Weights of a small mixture-of-experts language model, trained from scratch on English Wikipedia.
Experts: 32 experts in each of 4 layers, 96 SwiGLU neurons an expert, 2 picks a token, a softmax router.
Below are experts of layer 2 (counted from 0) of a mixture-of-experts language model. Rows are named router (the router's row for the expert), gate (a neuron's input weights, with its number), up (a neuron's input weights, with its number) and show model dimensions 0-63. Each number is 500 + 25 x the weight over its row's rms, rounded and kept within 0 to 999. Numbers have three digits each.
After each expert's rows: a language model's description of what the expert responds to. This comes from a sample of Wikipedia text that the model never trained on.

# expert 27
router:456462520516476515460544502508515508498489532483460500476491493497466515519557518502532500481520516496519471522468494464465485519500533501519467506518539501508534527522554476506519473435524490
gate1:538510493485468508513460507475491516481523502558494483486535506489522481521474501475464534474473509497507546502512512486445476480462487543480537446541518488501506486487529510496507508533483528
up1:528516553508498471499465489544518462469514513544529527484506532514512470471484481472558550506483460513501505481522473501496516515508470509495509483512485472479463457522525464476504470528477495
gate2:508469485495470528473521434456519537521519503506458544504512506511489539477504505451490510462453474517481500493509508505500532490508514532499504478482528523516501504498454525500488543520506515
up2:514489526485502493490550503520474524524474476517515522496520497469484541501495454557464501540515522496481484500468528486507485518534519475499485543489527469506460500458502513509484523457482464
gate3:459514484522503474477473455478471498529564534480525485481526541522486531495483499513504450541513459494517478448516491496524529511497513516487485475501487532504485471548498480451512459473508504
up3:454502495510492476501457511535489519490440484518486530498479483497532466483480526535501530539499530542547528507511518495469501501500460509525494501506518531496484506492491481512503523527476521
gate4:482540472519501469489503487540512488535517553519466516527492482523512497482502488482483532513526504482476483538527543525525524502506504523467515520482488540514502531495453518513480492505479465
up4:478524507506489512527483467540463500478502446487527508460535498494496546469497471523519505492560481527496483501462508511482533483514494495528472532538515493508512498494546496466480493471524525
gate5:559483477482549460483542510516493474494530479504474538529490529510492491506521466483464485421477496441538504531513454540503544516490481514522513491492505522469488489531493513529482494488504525
up5:486484536520482532514521454482524504503446525518538472522531518507513467522510495464514544445528483489506505508457514499450488522515500493537495483525508499483517491506498495532513528507555511
gate6:495515428521527481474509510477479474490530504539494446526495511482490494508492491486462450502485492458533484521522450519482505515469533510504523516507491484461492447487526540497495538476514463
up6:551523508510504470459520511520498496496524520532474512499495555517523571466504476510524505539502511477514496491500500506536514473459520523521503501479498473506479507528489499491503494521485535
gate7:495524527489519505489500482502534484476505488554476533513507446460463498509474499475529493517538538508504476510524518499505543509487554521528528514509514467513532487526489518479489494490481489
up7:540511474536526503521462505550494498493497520549474516508522526506486484501488522531483534494502466480496458512524478517457489494526488557505553478461523502546501478534512506459533524474500462
gate8:516538481482490446542466488557474464523536510488503520484510489520453524483485533503479543466467476508462484456508445472523491517471482503494509501540471504466483471508535482538519485475493469
up8:495475467478524467527472510463521535464518511504477528530509508486518507462518495521490488516482516522486465522484468480506495481506474479504502502490544476459484527521497489491485465492503468
gate9:518503536468526464517512428524459520486511482488504525514513492496510497505430484518513489460458491453519493530469490470479481517504520489456504521516484471474479444502527477511474497484534519
up9:469489475483497481539468448464493495521477484481521447523486461461524496493477525505482518499486534498494474501510543482488501530503486510494500496461495508503520534484478496491534466516472496
gate10:499490533493502515485477543491481491480488501533538507495541493511500542501500551515493511452481505475468496502490529476467474527499492468511523489575558504453493515503480546529491532481529481
up10:504534490520486523498489545496522504526499511468491502519507482487474496474529525477496522524517505525527538534464497502530504502495498486490521517529502525486498535479466466492535511460510517
gate11:523544502485513496491521499530464495505498507543488521462486524533490514485504457507520482505513534538461439515547516528544505514512540518531478530532534525521495546488463516497492484485473512
up11:509466465530489513467513487482476490526494511483511489483486522518514500524525492535525497502482482435485508493520493502511509505520493475459476497488457495505497521506526505491489484452486501
gate12:501524514473500521540482476458523526501508539499516513451523517488503510507516537534508480529496484515518529524531525496450508539445497502481495489513542482530502445524487503502469500559494540
up12:487490528500561497517522498464524522509550508509494504508497465504482547461580492495499505518497468439498497535509513532509497490497487497515516522525496500530465523526531531503520458487512505
gate13:496526490471524531482556497504516517499446501500520490537516505499536482512522477562501536516533511520492509501468483486497501495486515518492523525484481503466513514496500517540479539537541527
up13:481453460479506500540497539517505505489453497544500502476510466453500544475521513513518514528494496513521486490494484521531517471570463537505513511499516527450486508538481494474506461498475450
gate14:518506539511480576546538546477504533532514453505483530493505506520468527484544496510500474451535516507500516502497508469507483500520489475511486468494486512516523505530498520567503508494498510
up14:503462496456517470512576509472486480531455546474526515503484516486481454534517520497477465534504522463533522479513538506509518506527473527494532478503485491484489496493525487502492502501483546
gate15:490489519521489527480470500521466499513469484503504508529506464530519491496533510508512499472475540450502493471505527509508492481509502506505479496514459529489504508482440535515492534546529456
up15:510509452517487516513513499515476476503496509497491510470478489454518547491507459514500545525498530536436510528532515531535504518517517474511519483532486532545497471522499526501490521514504495
gate16:474542494487497540485492447511483535482478453500502524485534509493509496509486510522480472499536539459518521501548545510486490512470526521477470434495447499487474488511507504470518515494471538
up16:501515511485488499550510435509487515482493514491530517502513489508535475503505516519509543493513512518514535553538534510474527555508520531499498488516488501480513497503502476505499471479472501
gate17:472452487526520528493516497500467509497546472529481462526468508524493551499500481506504476485450487546493461480470507511461481496476482490560510500478514514515476477488509517443505478467486494
up17:527471483532527487551478513504493462509477514487484481495495495470480505484498460510511471503481509487510481534495524473500498474450530501470485469529500516517524523505500462567510549487477480
gate18:480477466509487550478491499456498456520502525523497461515507502528546526467506505515517514532511536534479484488484531503523494501493495547506521475523487536528522503470498498533506499498520478
up18:511517485500574458545529500491480549508473474494460532476478513487513532492501500540480502503493498499464481527455515519459534473497495500523480521477533475490535537484499522521506514502515520
gate19:516505495480507473505513511506493521486519547469517516481484518451510541488486492471487469496528464457554517502535499510460514523493508482498508522514506517515512489514460524457488459514472502
up19:487516520509519468523520494457499480503508508467463517489502492475468445539494471517502485538537501436533477514504518496480491482478485530503476547504505483519530513481546482450497500503458483
It responds to: Vowel-led pieces (e, ar, or, el, le) ending words and names, as in goodbye, Argyle, Alexandria, Charles, dictatorship.

# expert 11
router:521462510561509496463494475442536509479542490504517494547455507500533479504550493494551450514480449472486493495535494526513518466537498487494506511468480497544475495521517488491462489500470494
gate0:481493530489506493522497500463502482473527523540476503489494531503517465479528468479505517502518465504436463451514493516491491535486490550478527506488467485468511506430523501515484486497482463
up0:502484478543531557465506479532514519532558536542513466485486500538502506534492500503475474523470495500490534455544470487517495441496498509488514454516472495471473482505522497469507503540497478
gate1:484491509518478489487521531480459479525503532481515515491459494461528471467543468507511487494552523517505490515523472514481525522501541469451490486459541530522487456527494497540537482489519499
up1:518499475496485504500521517532488495467516490497517489540498525534469526520468481464483477520536465482495487535453439480496474462526518500448469517528441517465473479504540491502524502487531497
gate2:498519533525531516479535495479507488463474503511510480518489495496500557489551529493487519523453479503503497486534450527439524534506463539489507454489492503479490527542502512491501469485518468
up2:498520478483539513484529455481475540477520491500519510484483532481535510499457499495534491535481491504502496479555552522530468482466504513486513505520465477549456503460540475519468467470486466
gate3:521478501501488511487481469535526515473478556508515526488480555523503503518488468491513531510448468460491497480487474514525537487530489514463561511486513525476457495494506509498496544560514485
up3:465559548502483507481498493521470511527475511539552494495509505489480505531473514527513523492507531516516521510514511461479499505511533522448437522474457504457472488563499534490488480551472513
gate4:503532504523510524458504475485511493494507451503485503505535516494496483521516492511484544513471515484465517475525442485501523483481484519504517529519488497535523526466517462546521516447475479
up4:513529520516518497476520527496526507505519460453478507501515512526472489489515432487491499473510482471497508518489501491504464528469501471542457517514541469460488497488527485494512494492536501
gate5:502523512486471534503497524480521425534483524525523507495529490504473482504521494500523535489533490452478484504503499516481494528512533509518534465529496469475479517492466473523540524502498502
up5:491527482532484499503512505520490555504455469503504532489509481482515505483490507518526510508499489504503459495491467489501521483497446498458505553499477495558497539498459528488478486482512513
gate6:506504495533506536460510515488465495475533468493455552493494473555513518481537495474496496469504512442517505520467508516517528522458543494533499454522507493505482512482526531514500487485511530
up6:515493518515543514513508498560491522493497492467443483534526521493495510460485473476519524453501504496480468533457542500496527491539497524514496542511489465519505520498513497497523475538481550
gate7:501499496514535432514470495504455503523503542526493546452534525491516511483456508497488471487525499486492520521487517540500515520537511481513534559524501495504557468514467496496490481530511501
up7:560487478495461517464459518520532479473541492478467476494478510504491526535546493479533503505486506463459469520468510479488509504483516493507467476495510519541494503496462519497483509459475518
gate8:524499517495526444526480496533506506511485510530524511477509482501480532471511470468495494506532494469495489531471507507542520485561506553474565485514483499521509520495528502485472503458526496
up8:503520501523486555513511491486498523492483506523467505465471552528474490494531480517513494530486465496488449469475477504485507489463509467512499495471465484496475525443492484469502469446473498
gate9:468523475510487509528533498494485497531501531485479542505543507469487500486518452457449500463506475481481547474489494496498509507508535509469468518505501509537475558465474507514512560511484523
up9:450500481494441542497495548532506505531454485510512548516503516478518491512507533505507526502502489486517487441488503530486496482541462513471477474503512506463497509488558498511526517499540513
gate10:471490473540475503516470493478500511495528487455461539475500520530471490517497496523523465469475468499544459525472474516489485506470505519512501484487454528474526495509502513540471523492520498
up10:513499499518471453563516494503469501499492514437522505484469532536508467490534529502517544480469465518492483515502468492444526507515464518521506502530471523508508489526437508504465468513496486
gate11:534512479489515468492501490472462492470438503513517473505502527513500523531473497483458499492523508475518462482458531551514520465525523523518474525527453522495549470524505470454488467514516490
up11:468502492491455476553512519525484509517534484439536524483467515542522481493516526503488475535480550509498481451521513510537501512524489478511498474498544524515472487536490487523521463471514519
gate12:484510532522525525504528447482526478505477503489507499503514564475514482497537527488486535478565492505509536488504477490442547489487496521470527500519497490521490484479580472484475464465466504
up12:438498530511537488464527509478502508521522538486478484456465544499522500486527499527511479491512459532506522478496512515485528527494530461455494513541507501555496485510489526515486485485517505
gate13:523475444504486522502521468562501469505502514458484498469512522481469532471515463540462487465467493454477463514466451506496486484496534471506520525486503500433479525475509509512470515546492497
up13:480494461526497514494497520494525536510520506464509489500499509520520515487516501511493507532448435517542519495480471534510497500535476494487509455512476517486523486505495480498453531479503478
gate14:505472479465500488497483452515496490539524500538499462536514505483488534485510511483522557447506463457506505473490507501499493485482497524477485520527513507492499494503472552506514482491488490
up14:537520508484515497524501555473482565533467516534526498518524474537508449527507521461504443559472518515496538457507486469525480458512481508479486507484490473504538498483492466532493480480491489
gate15:500523472512451540507499456514494476503456499498457493510504530474475475488499481525489498492564525480509479486511566506468523519522529501515478521498475453465512531434512491510525511487496481
up15:496546511477525513503516514522479457508464503507514499492536480510533455492467518486474493459563459526506539495507476480468445501473496466483474491543512538487476517490481533479501525517496515
gate16:490477528491547498494488482496464473532453479517545515476497497519480501523476460524532508518542516475493465522551485524531497531480533494476523484531466531530512513442536498476476505526517504
up16:536494502512477442530466459550479483519473487448481486522502473518514488490499454481506519513517476471498472528469547527479539532507510481522484503547469525510484484429539483505486496531488485
gate17:512461514499484441536478475485509507504492482539511522501508489523495490505481496504483483504491503527496491451456452512489495534516522518479510446530529540506517486549477478508462512495496479
up17:492508519462514509510481498458508468499483490470526447510488518448460460517563507486481500492534523497552473502478511493535511498483487512476481503526522517507497476458489496535478479551504504
gate18:518496509485452531482506526499511492515494505458484542496492476541519501491535475490541489462476528514541463481455510514493491492540508501480495482504503513455507517541496485512540485472489480
up18:493499458495456515475479433542516487486466454503489517555494488508503476503488517521498487471480521508508467481489500529504497470513522475516527478504452520475533512494517494526510546522497534
It responds to: Final vowel pieces closing names and Latinate words, e.g. o in Barranco, a in data, ium in Stadium, ia, ina.

# expert 12
router:496504475518477540492549521498465513480456447478504481515521558490480465529510540497530521481498526509500529525489457472488471519495450507528535473485523489497522480511490471513500458491515523
gate0:496505509473502492475466480549497489495515495512480530515472463515462530492474525490502503485471487501472491504556472489465489484491482543512554490519508494473497502499513549491515456484504518
up0:522442501455487474489514481477486534459449482486527475505528466481497465517470472509500470455482512503482463482495495520524531482459499501479463511533486512486489544518526481529494548496537511
gate1:517496519504521476478538465501471572552487496533532493527487507518487473501520519495516486505504493521467499504456515495498475530487503504512510479506459485510503544480521484525497496474490511
up1:498511473501496497483541482492476502502485496525528472488458539487493516480492529516503454473462504531482479471436509495481461517473511464481506473479491491492546568496512484509495515504484483
gate2:504483514505535453489518459540503493532462517497477494484543515506504515505491467514488528490478480458522497542492481461474504506526479473475469493500486491475506482534556511519507480512503513
up2:458479471526475495544462473512500496498510535475513497479547513458503477499452497526501515502473463501499462521488508477514533498537525543535534529496490472456519484489481456511497451474486494
gate3:523518487506500529504517516481536465480472529501477492475502446506472507512462505533468516526490518502483454503543496526480500467485492535508479536501541508479507528455463494517510474491476512
up3:485457478521503481466504504513509536507473496488483498509453522466474514492524500498514498515476460500508526544450489496485533502513517534505544514489482481524481508474461575488474556518516497
gate4:498485517459477471468526490497499528529552518510530518518475494513490469449515514475438458472540488480495512496521500536549530460482535527470479517504462503500471502515508533504495534496504497
up4:492526523487511505500458517505514509516539527488489549512553505522540514518468527497542552509485516539472511485510516504487474486472507504556530477494538497511475475547520475480530435460527512
gate5:503518487479539478442497511521523466474525504459484472469500497478470531509475498488484487528478509522459485479549516506492502474499497523516524504526516526505491453480494539488469491506486497
up5:447497522490462565439518527517520475510479527500516475489541504470496512449502532506502464511484508493514504490488503520468502512498529459475458459519534478501520547518492474545551547486524496
gate6:546508509498493507533558460502447519476518487528488506468488488539509470516492491468504512468514497437459481515491480481546484492518501504515511475545474540486488548471530529518482503501483465
up6:539499538485475553486542449504501485515490487512499490462516473508484501470521517513529547506510513494506481500480500485453488528527478492492536461503527492497461552519518515493518522502507476
gate7:538507490517489517560544498453515510499487474485486494506492506559486492480492483474481486546527513425542449519496534485526524516485483502472459490478505490530539485462510478473470472497468526
up7:479466518501518507494561473492476535518506469519492509527484498456484508512538504470503454538508483444519513498521509487537537469501520512495494539493479487503493454507528485473465465481507480
gate8:478499544468502486511468539516524481532551461460502458439519484461483513496537541490497516492540466484485510480492480501515487501499480534565474503528502509470495530499501502537487516485540469
up8:536528509518511515471456481516492498526512453510475469545518498497508507488517511507473521540459463527481495520469513479457496495472463514497472449481456508490444452540518522487462490530515521
gate9:536510505480531455500534504490461531494509525481480531482459504490519527499488460490507525511520522467536506512493522509502487501493524511469505515488491518506480469513540536468480466550535526
up9:503501445528524515480536519498465526522517438502469498509498492464504538492497500521518469534469507484568484495511457475525478523517506545513505491496536515517476497488510517506479526489483495
gate10:480540486474496481517505487509460481514518505552506465501507472488472484484479535496519485485549539481492494503448521544531537488462479483497452499515474516473545505492517513495501475473488477
up10:498493520556494485499500489482531521476501475434514546507491516470539489509538517491506488501520526511534498509493526495520491532546489496432507477466505507515529510500515499557521519501549500
gate11:460483476484472517541522533470481483548499495464494516454509507496455524517501467482526455480523472496501496501504506490487481489489513471536459480491516476449528524510487474519492583487502529
up11:542549520458486515509521525518497503495529506517536502523458486530533490494475500520494467511536493487477528505485528508522502439482473523524509520452468499530493526511508511485520506557486521
gate12:473515519517502473470521470539497500533463530504499493461476470543522505503506506467509507476529490532502518482505445495508536516499502501483461503474519523527477574496502523528522512480546474
up12:494516519478516486507526447554516485541484495496512479509517516501523487516477463498505484470538482448472476490473484497512485463492503464505480520507472487477466506470498477462527507495482463
gate13:488517478514510434528482494482472498499524488478510541462505461507500479483460490508472451499485522489527484498538542496533544506499518488472526502544512539517495503506508492500446475521475475
up13:518542464505534467525505547472483526524500536475499487500470520508490519538489534513484522487520479509470504524497552496476532517493474535508519499501549474545557454477460505487505462503527522
gate14:471467496520485515518523476530513493494483496520525497508505499509450566484576504467522481507515498498472460495494480527513509518524503503512485510510506525504484546506494472462501507472504467
up14:521516492510492524444500470494493498459502488487500513500489506500505499488472479460507509473493519510494480473500490469454505506521517517479481509489505503489479488492478522531501518448520458
gate15:528473515479490506548510481506496506509467501444502461468516524522494531488485486502541519499494546494469468450527493524498482491505495529498467455488462520547460486491519504528534491490499474
up15:503505485492495468471501511520468486514494461450530516482534468513487548470534458538491494472519466457507477523498505518512531561507506486506515483493513494491485528474483543516446543500512537
gate16:519455543479483520501512478499540501518476498536536498541517518525465533481524479467495520504501486497498498433540483501545516475528497535483554478517469491533466490501518537476499469536501491
up16:497508456486524509523482510518461515534490500522471519509519511498515528476440486528489494460494541501485534495493505542494528496490531458488515481516462521524492494506516499511508497483433517
gate17:488487484493513482473511511479448488469490496496508489514505512532519517513517522511488455506533481495510516499481493526502508519496534480441484532527495529550539525548518486465462511515454488
up17:491467499543523493498537474483489491477461512517484470489538480525484471499486508486463545520474523500471483507441543507489484515504519506526444567502499477479512506443528509508541476497496515
gate18:460484504525494494461476472456488482509553490464517470431489499472511501498511504506473486471508462485516501523519523482532517513493496500506518504514475537474494445513513497518505465504505487
up18:502498497493477500478538486427515515504538510467500523527470494490473506507513528531508488490445447485544483462517516476526498472500483490519491500484505516484472468487493525511476511460541483
It responds to: Single letters starting a word (s, d, S) and vowel pieces inside foreign names, as in Hawaii, Kuan, Wozniacki, settlement, São.

# expert 7
router:477512560510501478497498512504524501517499556523518498456539500490520483498485504509525485476487479544479447520502499526525503506531467496518498502496493539467514486488539491513435534489509457
gate2:510506514499481518453522475537506457534463493529496476462513565497482514520476502519528569496539495493538509501557505443506472482498514517500546496493523505514474515490514506500509513496508516
up2:504502500483487547486527531446501486545505516533490513491494468466529553476526483524527476459505500509471508480474475466497491461482526495475494550483484450469458481538480503514496490498454511
gate3:512512511503528490500492525496557490490465513480474488524481467492487500501530519512523471541439502460576551491517453531484477492506487518478517473500491490482528481489498485516512492454481531
up3:508469474477502488502500468479460464531515508518545451476489492504483502495474480477453474483543534507484465492497540538500500482509476445500505512452454539541497501469479512523467511492495470
gate4:457479510501469507477494476436516531492467513536490502493501500475513506488505507500537555540512523525519478492496516429528504451501473534491521445534531520486493470514485461489514506494486530
up4:499477428465500499496467516490482511481507483494464525500532518493524508458474528545510469491448512510472455519488489523491515500506542519511512499525528515487521522484513494488534475517546501
gate5:485488469482512520533475500529526491510507449540495474492550500513501538490514493500507528472435512527490510527507459480483477535532461501485508487519516481455453475524547490533502501482494504
up5:531519498495479470504469496514533472487516526502481476466490509526478475518521487490530491504467497512525497511531520447507480498485507494470530516484530484470490543524488485507547522514468525
gate6:505479522498478460496482477515459511498510477458517542425476507520516504508482512489507509516479482502522456494524547523490537508490501464473458488496496531506505578523463503529458483499548503
up6:482451471514511531477465529517510504515495486511511526471519522519504501512514473470525484496503485487502527515469463499507475534523481470485486470513512448459533497553493494481543490478489482
gate7:483436531483488508483504485525495483498454498515520495490441498484505540529514542492489509497480523528449532494478469526465477523502513543497522495481523517472526452531507499489483527520529516
up7:527543504503489476507506477510465492449489523442501456517532496494449466535477520533514464534482536473469505514527486489492490479467509519486538495509490437495522510465511485511520519536515457
gate8:496500472514511478456497490542477493485552495523450534480505546495497514491493503462542551508467517532497464501506505520519510505439488501562473548523498515506523511498501564495530479508509500
up8:480480472529514487463488522497500469502450548494489494480488508482478455537475500496458507453548505520465502491547542475524509474471511493528493505471521514441486483535467491514519473501470502
gate9:508533532469527517482536533528524503513535505542511525513438481490531528519483491503474485497528485497488491524556536546488478513504486518548531519501514508528513490505476526518475473541527492
up9:503476444504495472493481494480523546459479516508514478527546487487511516483517497468473520475487486505462500539450452503470475528502500484533455507526534507477492483487505504484510491424501514
gate10:543465518496505516498524511555489466524495549512503474505508513470475511504516474525500505495498485439509493472527516505529487456490503501501512489524473464508536521497491488443471512522514499
up10:471492496530534517550514498471487518504469503543483460466488463514496466516467489497475512515525502529481487494545522501498481513450496521505468486515531487476492476461531454515486522493489489
gate11:510513506471530503465489473498519512494500467437503501539502480473471482508492512499472534514490506495503482476489541481472494460526511474473468501487469480478500477465523528466526485510494537
up11:433481498510470480475500448483482461477471503560535476497481528502529490478457509500517522571483479514550502477469492443522523458488497481505542497518518522498526491481468494507460509497506536
gate12:529507514493518503504561500548504482486476431503498503483505500551474527499479460512505517454514493460551454525521506543509523517519528516520466515509489495484495516483504498510527540523489491
up12:475485459491470506503510524483499534531521506512553504453471541501496514476503510520515503486486486536478501509473457483520476507512459471514482508463474500536531511472500521535440487433510485
gate13:475488503472528524506527476532431470511508502497493481509463496547538521503540483525498481456524455490507458475464513498466540516459531500491479535493483493448480504480487553482518495510536507
up13:477473493505500545448545448517508499498521518465521475504493525492484495507496483491499496462542488514467509517463452477499515527455485470456505480503522498474522490484470508493551467487488527
gate14:508494528480477484529517536539480506518476483511544467521498538546479551482511521462460544460546542518499536516491474495550512486529491487507513492479497515491496484500512523498510518516561487
up14:504505480523490470503502500478516491477464472525497487478523502486533483538530471527490537486483517505512461525529503537521489523494502522511450477509463480449494520514488499488428521500452517
gate15:534534571485509511521436528466489508484493505491536537446517500482508483507555492497522498474564542525468476504531495526470514530530523496507484497503512504500483531512506481508539514520461494
up15:481513555467488537480464503475522525507513511509546490456512511444495489476553508511469490518548502483489511460501433480497499519532475489484462473535528535510481518530515506526481544523497482
gate16:535526466522470507516521541475510524493498498502458486512453527504482477516525529473486476498526526475496507499469487521513506451554496550513537465492549502493510514497528502466484472479477545
up16:522530556504493494487499481506571481513494465461477562515501482462518478486489529484555495456486497501507514518462489475493501520521499525507512501487482469519504499546526488512502534501521542
gate17:460479526489507508492519466510511517548497517489474500464509525491448529472518487479497479482476464479479498468494489479471488540521461489505499475490553495533460520550528514503546513512495468
up17:484516475477483532475502457487488494466477473487475466475450512508481448521529478511487471506546501508482528480504503534488519516507462510466464500473504478478514502513500517485534534527499473
gate18:542533492531485462540492528510495479493476498478469505505513519525472459546483507509496526459475475476477503478482470478488513507508516520499489473477471477500489439472477483466480468549507521
up18:483484457524491489519496499469463536508515543485452500488491490558511537488480497497475465470546491510506510507541514475525497467495519543527500504497541537498452460511547474467457481523486514
gate19:454492457505531527456481477491477493513493488471540468486496511497499470535485469497496508561486533510529472472546523528471502521519539550471504503530461534481543540521525523496501509469526497
up19:531471495482516476539514504498463473485531498492514495468542491540492521447508485506507514460507498505427542539437529541515451519471460491495486506490498496468489484503526515483499471512505488
gate20:498471502497502536527518446470463472493466501447460548540507469478453539509536471480487472494495460507534489489518504511488529514514493483542486537529517532533512475498471557494499487493545551
up20:470511488530481516492531509452472531492453503486457484514501472497521504483494541497518506524528496545528473526477511493495455467501478474512438537493482464517536476471519480465493513508497548
It responds to: Articles and short function words starting a noun phrase, such as the, a, The, an, his, that, he.

# expert 17
router:513497503506496450531458489501523503510515514483538473498478534507559474544458532490476527531481457495452504498505493493528488477472465485487488494517458490482491471469464503474499493514499464
gate2:502485552499460485489536500517538515520500548496514525478537505498474510446503528484505492526507531536470495518482511547499519525487508510530537536530497540526542487525471543539495509477511455
up2:505455494499475515503436533514468454506478469495487454506478501497513484497512491508470497488461465451530524475502503499518463494525495518467452470451472496496448474487493490493491495509512531
gate3:538499539491508479520526530467471520520471508474534513466483504480503467505555538495507495507487515540481559468513485495502471524524542502509482524492521519493471509527491544491487523486497507
up3:455520482474537515488466501461459489547483537504489512480501537507529513491500506512518500494500480462473530510519542528520530512505466537499546523483506530527490464528501488516456488500456531
gate4:530451500519488455508505464495496493502487539487502487446515511456479484491526538510474466512530485519490489495464509479467485507494504498492490518536489502473483538497470566477516464511516517
up4:456499505514515483487529534475524489492447477503481478469469498465473531519561521482514524479471465511491507517483496451481476495528463479483475482538535523509495535512453505497534494476498513
gate5:503484493467487547516492506501501503487508531495494499503481498514506547507482526499481544473513584469480489486482502541526473517478543529525473484517492506445468496518499528492511463548525501
up5:545523475467525499513497516513461482511525547474495475518504469474522525536469521515516570532542542487490497523511540499460475519453519528516523498507465508483467482484491561492509456541467511
gate6:530541493414515513545503528473491501516509502448486531464541483499525484513514518495506510513487527478522517457500467502473482498505532493540497522555526524488499507472502531477522478489539517
up6:509544564477514514480529506540549465481500483436485503453536477494486493484517521489473490501492467466484479499492521490460474501470532478466492468472524488527504489535486538488519529502502508
gate7:501548507473498500479461515490472530523511501511442547479480478498489532520517506457487478524519499494533483507488525548492532471524486482490499475456509518530506479516474504483486533466460510
up7:462505505527518490456471542498493530487465470491522491503503481525486521547487475485552493515455530497501549518467515501524505461505497506542454497522504499480484512505501497486487497440499489
gate8:499530516477502541473505473488484504534544503503495458471468523490515485498510486479465513528485463527499508478538499518499527513541511440522521477474536575503506486469509475495497521486467537
up8:532496491483468522541506489465442524521500564520484498460506532489500484458494513489480501521508475508486526504501542551520520511518500482522492476541488516515481501476526509500468458518515461
gate9:456470492469515517496480480475503499508463455519486474509502497479525523508473470484515524461468525487496505471478504530476488497486505483520477495530500541492511509537480509479547481554530527
up9:514517487470472536524545535528483494542474499490512515523480486539533471517528467488509495483486474448484476481470497491534477517484530486496530534486518485468463484527471482511503517479501497
gate10:470491500460499547533548481486523525545537498520555499502521483539480514504515488497487488498480489508515537516513476494513490538525468562494494499514485486547508500549489475476473494471489510
up10:546501505541475537431462472514538510485530499473482506432504504536526473497511505497503499481498501483508476519505444505475489498495520478550526498495485509450515497455504540524517526517521482
gate11:514554518480459523509477520457532494508463519483538496558492516512478488519506481474434494493472457464510497495527478484478487506504528520495502447501492510505516475494504518489513505504488466
up11:505496509525514517484525480500481494512480474536518533484509438473544476502500483519551496482507517494529501520446523470481490487518465451498465549457543493493487522487550483504521527448515490
gate12:476481536494517512480490525468503484520504514466508482541556504517466517514533458479532521508509502462518512525525518498506524435489495549515528515485465500518463478467504506450490469493500465
up12:482517502497528486512529529467501483516495483481552520516522498508483533477467489479504540498519472506477507488492535505481513481460499495534488500542503482508511462509470516527483487512505510
gate13:515488495467499480495517511495530493532496566517494455534455466542496554472506511527476484495478503477476498430545511513492537515519513529529487514493475498484501480499508532553506501492529480
up13:497463547489499484492492504437527532469544496499456489486534487529495523512499497539518521550464457491494507494505536510509476491498517537492498511508473525500535509443487481487492488521498537
gate14:456529528474522455507533487537523471544492444526521512546512495486524534487508480493483538455508468524461450486490470488514512529473479478528502473471492530500492545493505472512521479483539481
up14:544521461517483526517510517477536533512487485506504518491507498507503520445465493493549494486495482483485505526463512460509472480489502540515473503453505487471526503473516500503470474457468502
gate15:481505540468485517528490536503492491537504500470492516480533503517523495476488463493451515473500489474463529463472473507529520496551513527481491519505543506496479553534544517487488508474501517
up15:455472517495477500458481459474520500482481530479528446510512509492477532549485539522478473525513470519487532439488490501498485560480503502455511455449522467540487528511484499502509538470532513
gate16:485519488466507455484488523499479515513505480528467473515509508548518445537479517465529569520532495488480472485502543491534486489546493505496513493501479521528480484493452545488467532485520504
up16:488517457477480518500557535518541503508507468508478519514505488502490488499505472497522495478515508530493528508462488525502500492492472440557485456503480478505479532521542513462486477506508527
gate17:480471542476513460506532516489449478520475508523516518470507519500525499475499507521500503501488498467482499509531508487498549504482483504499475473519479472511510486473499479539476501482528510
up17:471477500469499509503514473445533509504496494456522474507503480515516479524468508527473467506482493469487518494458491526506519474526486526550475521514486516488455523509521532472471489470509511
gate18:465459452464475499484493480444493528471492573505504468508480565483467484479507491521445536493466527503517524453498523519495527470477471482507531496500511489497478491511509456517494507489512486
up18:461544495457480468481515465515519495446492492472508478537540468508526499497480502499477518457504485447490484493490526519524530539496488479466485469521490476489487472508528510500498493505486495
gate19:549477497476488467478458492514485497509521531456475517449514520549515537491522524477478505466499488531490515459548477489451508513480495516517492482498484493522468487507472489485492488550483472
up19:499501448549454508513537480487519568491547452552496506516496547516496521514527469518499498539507525528516471505482506496479538489510457494501471472502496495478523506511505464472461513485518491
gate20:511473551471520488473484527541505494497514504494503516506514491511494550441516468481473509519458448470467476511506479499481494526490491495498514506527502523494504508488524537526515540521527537
up20:479479447506528503487509479511512520466491479502488511489494530524499459521486514490554485470490535519520509433536483523494497474471474488519498473459493513502490502472508432519506471509502493
It responds to: Wiki section-heading markers == and ===, table pipes and line breaks, plus word endings like ople, ublic, resent.